Experts of a small language model.
Training: a variant of Adam for the experts, 260M tokens.
Below are experts of layer 6 (counted from 0) of a mixture-of-experts language model. Rows are named router (the router's row for the expert), up (a neuron's input weights, with its number) and show model dimensions 128-191. Each number is 128 + 24 x the weight over its row's rms, rounded and kept within 0 to 255. Numbers have three digits each.
Before each expert's rows: "comes after" lists some tokens at least twice as common just before its tokens as in all text. This comes from a sample of Wikipedia text that the model never trained on. Tokens count by the router's weight.

# expert 19
comes after: " the", " of", " The", ":", " a", " for"
router:095114123123116096114100114114165151125165150182151118113103169139126135161097154111151133129128129152106105111138165086090149103095117089170103104158130108164161153168151131125137172147152105
up0:173139115108164124109121119091100139136102158116194130144110144133114106181136118095115116139117147122193134166081143132103177150154109092133114139161125105146134126103181167147131138133136099
up1:159139174115156143116092109098084124144137117120144135120071133120121137156062199125149126068146155138111135146147147130143094149181105134150119118161141125162149153117097185107135122144129106
up2:133094145102094135122119136073111120154132153135141131105103135155164137101149132146130180121141096151114171132122093040116126096192081074138104101163141132150092143111132143100127128142138139
up3:125130126138044150088133115119143159139121101129103124153096133124153146106100119092149119129099125137119129087143160161123118151155147151110144110126088106141113167141111120113143120115158141
up4:175112145084141108101106128155115130133131130144145103109174169110140144145107157109148149162117147147110182168130146131142098156148126114162116095074082135170148109146125125142131123127151148
up5:069108063098072104080118101111139129142150138127098143086118101120143176136097184130137132121133144144132129121111100088127127133108112133098070125144150132097135126123122135108105125115132112
up6:135132090153105157172108111132168126133160140112069091147125131145121132130112072143136125139122133147171136100170140176108114102109173087148118102181128138101166132157162125150102149150151138
up7:120130096072148140109114165103088105102129152130127183139170124119099141116106136136116135118071145108113114135162107114121129120146114110123093130157130140146151173151078089105152141124170119
up8:146099138154115159147127145116109102129119132117093109118126165132094103142110204166114151109120129131114108147121112138130132143142121122165124096100104094193132164139163155099141102183167127
up9:121130115115120145141145133103106095118134136110147106131120127141126149159080095123129116116174102131136176171129115052118155137115135099159125081155073122128143169106115144175152150181119154
up10:118137150141138159124138163110149107106132157167111161088113113118134141118062127141165141113104136128102125160118153107113092147123149102077094111114148120113183134141111108142081129181149134
up11:132110146103142101131105153108134120126120139098144130113120115102089114124136098107139123168115087150091163128112147151107084108164125110136115090117118116124148128142133129136144142119137179
up12:097145108102133123124092127150143179107108098118129130155110119128137159098089136121164158128167143163124114116122133136131142163155149121151152085138128134152099182102109161106137101125166122
up13:118121106137163144126153157151100122115121112134143128104139114088112084143098145168111136091101121172105107138102145102101122154160124113096112170149153107179124103124109148123133187143144139
up14:144174133117128111139122179143147127143113125096144135125139161159116131135114145136135162084135128133087116115163073100099130106151130092121109139137121122131119167097101104080113140121139142
up15:118154105081144172136107165136160141122157150085160122136209134147148136134181122147094095159134103119155123121149113104135106113125116174109108136110146142107143146097154136147138110143150139
up16:144090146153175154087081109142109146110141141118142140130123138137119122116137164125142141091128124132118120156133094116152096139140074144146106087173126140110113107136138145113184173149155100
up17:125065103126144155143156149098067130109171130148139121134160151121125146149119104136095173116129152123080104144165119092120147103124129112181098156134135153173125079124107122116180161109120129
up18:087133135111095132113109104110169139134109141175130119148148115147131176144134150129103107132098092125161090136157149122133122084063085118093121106126115123156128121112154110134118137128154090
up19:136121142124143135112090120115104152100144159155136123143158122142168168157085138142113114171153157153105136143175087098149130101131153091183110131148152116120096145126146111112133124132140106
up20:158115139106179090127120098139110150132132091093126160158150134089130154123167167136120141126111147129128131136168127122139094168131131103165130114136123087137106061145104146097174108126134090
up21:109119111117141138114099151103147110136119154125140110130174157141132137127112121103119102160113090105110097116150170056124108091105126154188117075110120093138086146149153137099138099130138136
up22:140143146120117128118121072112100116152156116108171114134090141044086097173163178152116126118130101150126107130133158141121159124111137106135129147127111112145151139070137123152104132115137124
up23:141124088088165120151148146098141125117167120108143123149090129079142139177156112152146125121159109131097116131077110084135133095118137125151080137154157089146116161163131129121125160138119122
up24:110138132150149098166122110115102155132180157116141124168112140100079148166125124146154089162090127134156111128127121182099119165163113097113127111135119145159129121120111119125157127131123172
up25:111094118147200136132140137112110118156135116128136124125099158087109129127122159131116144110120110089105148162155122119096117095130123074148088143137108111120130138171156148107128142157159089
up26:095156114142111157112098152106170169135152190103127115132098104133165155120093110122103090125091090089148110136163173090119132088118093080142126143163115093156181134133133108144129147135144129
up27:082114097125107110112090101041150153107136149112113167134128155127110137108151112124138140103169136112110126088127161161110088121139102108101121121106093103113152124086154110127133105151130167
up28:104090068097141149117137119103150105155083157108117097119077158125139127110107131129138141140129123133123096115121135106066117128174137085128137102134079118146127135141090133132133142124160125
up29:121175127084131092104125093140067136095154100110106137104135089101164145109135123118160112158108117176128142153133143111136077080124149094123155141172097130145206185142138113151108097162133148
up30:117139134124149113106126099115077109109124151074137163149112163144119109147126138134122119163100099154093121146171141092153120163096161105156097074117105110162132092140131086155132162158142141
up31:151114136120155134126148157109116096082113126122100139172107081121134125126154124092164139136135112172172144129140107084158077155129168119146109135105095127127163127154118157152121143114116146

# expert 25
comes after: " the", "-", " a", " The", " an", " and"
router:100108101143131119112119119127159146118126121167085130130121151114112122156115143097111123104157125115136108139134137118141130141165118125147093113141105091147149166105155151153138167141142133
up0:161156098134171176114101146108161124045122146140138146121142122148103168116160117144074149113121090134112136134145111122139138107089160107145109135075141151114140117118134151138137131147142133
up1:127139138155164145133137157148142130126122114078082138191130176145145160093079123099165150132165089129139112140133141132133140119110058094135103144135109095143126123159082125102103154165104098
up2:155085102163115111156117153123127127120131111172109155176157103153148125131090162125126161116172116128191147142161089113105116140157096131120119136113151097129149133156133151151127111116096115
up3:085108129102133142147090106098133149149107136132089171096112134146144160152157160071168138131177144133132108141128134156152112097194101147179116136135135074101143151178114145156173119111102141
up4:147111087099139112118120150124140107122129117113094116120124148131080137137135082113108127110148101101105131115145143115118106071175141121122107141137125129135184155106096145123137116143175126
up5:063146132094126102087095154104171139093127104134106126169120142129126126166158120138118099115150133128127111129123085167164106135151112109125153105083122125139101139116124172102094096114110133
up6:158137069115126140123115148091175160124109127128119139153133098129149094142114165112109143138147114093100105121121144113150103085130146153124100116146138103160127159091127135154156119157135137
up7:131083113138133086129143113112094146109147162159121132128089144119110145134153153103120119133089115130170170092145089140113083165096112135129124151122154155172155158090100114128170124112148111
up8:093134078132133132139120123137105119142121145121083166158123180117159106151207130105085121136092113126083138099171159137137120148103153160155131087164082130113127112096136154134119106130126129
up9:112096124134122081106130134138160141085107090157112131126103148115122129153118130124127137106144115128149127126110149172132112136140123115134104089135154143155125181111120130157161121144203105
up10:119133124106133113142139122119185120116133146159183137115097106116136129120125195150162128134083106122102131179137098084156129113161081103161088108113126115155148140136116146116156138078174135
up11:118114113123126178116135126103173120121155136132127136139102164120116149110094081124126110094126145118103177119085139129153111119157126132138174095146125125153142115132152172146130103138107089
up12:132078104109138137118142145103145133112147160100184150132138155154173132170128158119120129131152119125117144113142115143120150115133144141148158145155135130139113123097098148146128139163144101
up13:115103086123171105121120106123130128186136143101167158121143125120127125094162143156125114148152128129131140151150123140136140095108138133165115074177141155136105136148096140153129111172110148
up14:138140090096135100095066123134088150101123149115153171161099117151131082137126108161120169111141154132098147091119124097146132126134137140144074089118120119111122142134119161086156142110105135
up15:093122099104146133082145134149111142130143147133125106094085139148128133142138101101129112134124161099091143153117121137117156127136130090112147101154112139121109116099181150125130094159125066
up16:089103104091166137163125060104107152108117121096129123140163080132132192140116160135147135099139102102089120129099117124117142114142154125120121117141142144160095109087137129140145110134133100
up17:116122105151177115128156119105137160146102116104139100090147131143127083115114124059171142123140134121118134141112118095159128100100098118144127105146125075125110127121090130136145102164129122
up18:119119073129131094119122157124166125111143143090123163138139124141148132138072118138134136086103096150108151155120138104106116096152143135149104117116146080108134132114158135137131181167150171
up19:121142077133094144116113133117139149118150136146094122187126119109079193098091112122091100159113102132140136130111092136161114179110140140113158108137140086128108128171129125108140135172094134
up20:131106089153149093090110128147183120135108147132154123150151148107121119141096162147131102116133122146116139138126133142179105097128129109096082130129106121118123148114121134104150194148109145
up21:142147150142083106125135133101147146091123110131134123144122090152101119149091114113103165097134099112141107093144128160120119098167142161089130146132086124140128118140208173131166104115129160
up22:126126148131090137140139136133120135149146128140119132181170081099144134145155149149132138099138115091090150122142141119107067115125134148122133145113119126145149110115155121122145136138142200
up23:111139134136137126108116116133147094109130128127116119120125102093133139096105092115188101120103092183087119178115128150151125179102111094143109103145138137108109158149123163121099130142168121
up24:119118158092117119116132127129141143137142128163166162138146098133145122130118136110118112123084144134124153076128110122174068070128157130128130102108128089089122150149150104154122111160140121
up25:122144137143160110123106117122083160097120130137166089121138150094082164150110124152102103158152119142122103109120143109129131114107136127107143128147105145136099160145119122139113142153133129
up26:116142131126161151105084142139160153142153121104107108134110132149110125128169123153101111160121100137112152135162061171135132097123132121119113136090106107205182085105145111133141139157124108
up27:100132095098159128169125133097128145098126141092139133165104132114074227152118129080152115117103097169109153132103143117083149109108120127135087111133141158167116148125110168136170132098155131
up28:151175141147107134084108119131165130101114128132112075122129116113134179139140149143161133109134118148160094173081107154136149112121116115102130127110136107152125124149148172111127122150109125
up29:091112095106135150148120149111162139114122157110093170106098125064122085104130148109107111104106152133154120142140094121134078142151124119121084138114114142143122147144144155144138183128092155
up30:080127112133113114091146121136121095120119112114119150103182160072110129163131156117130094104142139135124104121106137120114137112139064103143117126162083152140132133176183109148163134143126093
up31:114171125124120123148128149139111136125145138180136151139141140119129129151127149140141099148177099140134140096084106147142116182107107122171088131097129103172156149145111121104176125159114114

# expert 0
comes after: "'", " of", " as", " in", ".", " is"
router:119132100122109147098115089123091162134150158166100118131096176099130143148105167114144118069128117154123121096126137106110097095148100108121141125147134109147144155180158163158136131157123086
up0:132169122103108091122130175118142097086104137112152169103076132144137166110120119130166151107158083119108152116161140091106136141141135137144150096138099158105132132092110147151103139134147169
up1:120104098111153170141114112100172104114132138159115116152120094097086144131151150125109125108091172118087092137129128138142133105100137118131145107111129137133148132169124098119094121139128120
up2:145132124161133087120119112084122184136138103123176119161082104108140191140098143153138159134108107119139110118143142122126098160157110131118123101148175147152165131148095146091157120136142118
up3:142149114116126100060109091126091098102156154128152132104185125115143167121110119100150078166139095141195130150141111114092102165130103069167119162163140117184148117133147124120177108119140116
up4:113154115121162093138145138121103118108166130122161166152146128088157139110119113122141107152121122178146142122114145102098126106098116099145110103101079110130147150153124119128146126126117121
up5:143157147077118132154105128103114138080147149090125114118144141151124162137152152151146154124080132109106138140135127103086174142159114167167108102114158130140085119097171115115137072141157131
up6:168137116138130151149094113121112138094142156145131147129128119156104155149109167099145176152124152141086147153135079100107124123135120143152115123160185094185168135157135162085095095128134114
up7:125135087129159098137095120084139155129139143121158136114136119171145127153183117102154114128134142109146177153079153109098130118104157107131116113084138111129137150124156149097131136151143158
up8:119139111147109096129141093097120146121204131147077157139151123093151132119095141124136114067103172136133083133166100084145154157118154153094142123162120123131132135096127158160133151135106160
up9:119145172107149164149102073132125150101107167129089115146138083115128107128108138128101097102126125135107128126140146161109101150149136129124126117144135136138141119102132126143173121104138124
up10:135132096113076139088125180114126060132105126094157122147115176098118116101106158082132151125131105127096132129177097132106097142140148088135140163130131156129149148175077171101109121132142136
up11:120138122159131171122141191135118104134125100093108106135138140089142101155120133106090136131122116141186104149123115137105084134114128093118135141158106155134109152086107133115128196172123116
up12:092132169130143092091115118139122131117076150129130117175155145181133174153125159104117149159105119145122096131129113142119096116141125118136104135116137096121147120140148166081125117130121110
up13:109101121111139117128119143148134125112188167142094096114150153076125140157120151137150146082145088114125137111167123092104130138122137140157132121156150096143171165100149116171124192111129132
up14:102150191141153154156138103141131071107109190140114106152105115090142105118172123136142127084145058136121117116164142144135084147072129138165134115121130120129144092150151137101145127114087148
up15:136118079134114069118116119124092153136170122138119093131129141113127140130099158145107149068134126148154110112127098102137135131133132112154140119142120140103162146124102102146160137108146133
up16:131192090125114135136157101109115135162110151128116101162116096120109171129133115115136082109164090122155142136145125096135147144139145095124114148103112090181142176124114148113126117133119120
up17:129125112120149108145125119153088125091098104151087092149087130134117133138117083076098167124143096130119120132132107145107149128119108089164126125095107101151136154121128140128138153152120114
up18:126115103154143135121110125145122156070093125117127123126106171114081116128113164112150167127134159118114100134097115148139126136137142114132123150117118123139104100136155135107143134128107145
up19:092151120130160168150158114122107098121130134104158077108118111126161153124161090063140138110145121138144096123135136096107117130122117114128092126107121126194146150161149132140129088167110117
up20:091159119124147122103096142120159114093117134123162122124153169115109140134103089140140127157135089093169132116136157155118129127171152093159128110103123148176127115113157133143115095131109099
up21:121144092153142159102106129108142194155095147139110160147090125124114154150186137080150142134167112146171104151112120167101154194090123112139124113112100136132168134159133126133097127130102125
up22:104123107147163187111096120098144081106117147132115164151140142117110100126132126122144105127156138129089118123131132108113116124157131112144140099144112126152100088164136178170137151140101147
up23:114147131106134111143127140132138096109117127146123180123134163145143143093130082150148150093132145142113110094123127089153120113108113136134126105099135129120110151091135189150141142153138155
up24:115148117144122101140123105123149096108144143152142132105152169132151114132107116119098112123109115097105123133169122155184161118110128105112131090100095139120118105085143165148180118110110089
up25:117190129101146170119168112113143135121130142141166153160117077108087130088129109157124143144133135134190143131171142083121140111169091125119112157109116104114121101118138153127119139083136137
up26:143148114120103117140133158122122175123155150117114194111140089109150113122114118121165168176113103177105142134138123119127139145150111129102086157119121159125132118128103125141126133077130139
up27:143139120124124134069132117119125100105124103131134142134140147147118103138136115120130098146140120084139121142132110109107132124159092115115123149151133111142132173113127134120165155173142122
up28:144115127110121132070121095080102113089136166110129123143087138128121158115128151137099088142125140072112159127128138091135141110127112154136131088138116105116118168108110159093127101134143133
up29:130105114110135093097136131090179124154110105094133136100127173155113169152125098087149155141165117156127139109128153140079095126084124099141129091120117103146172101142133108141110130126159135
up30:133183125133119105125114083119141151136101112122120091147105126109118108168134125111124110149145078140120121138124136145165149181124138115138137145110161092111149112114129149161116132137122090
up31:118136127124141122128148142149115109102104152151092114153160085146109139154118166129120144111088150175141111172171170113134164138096132108121080128138144123144163138178126133136103172131127117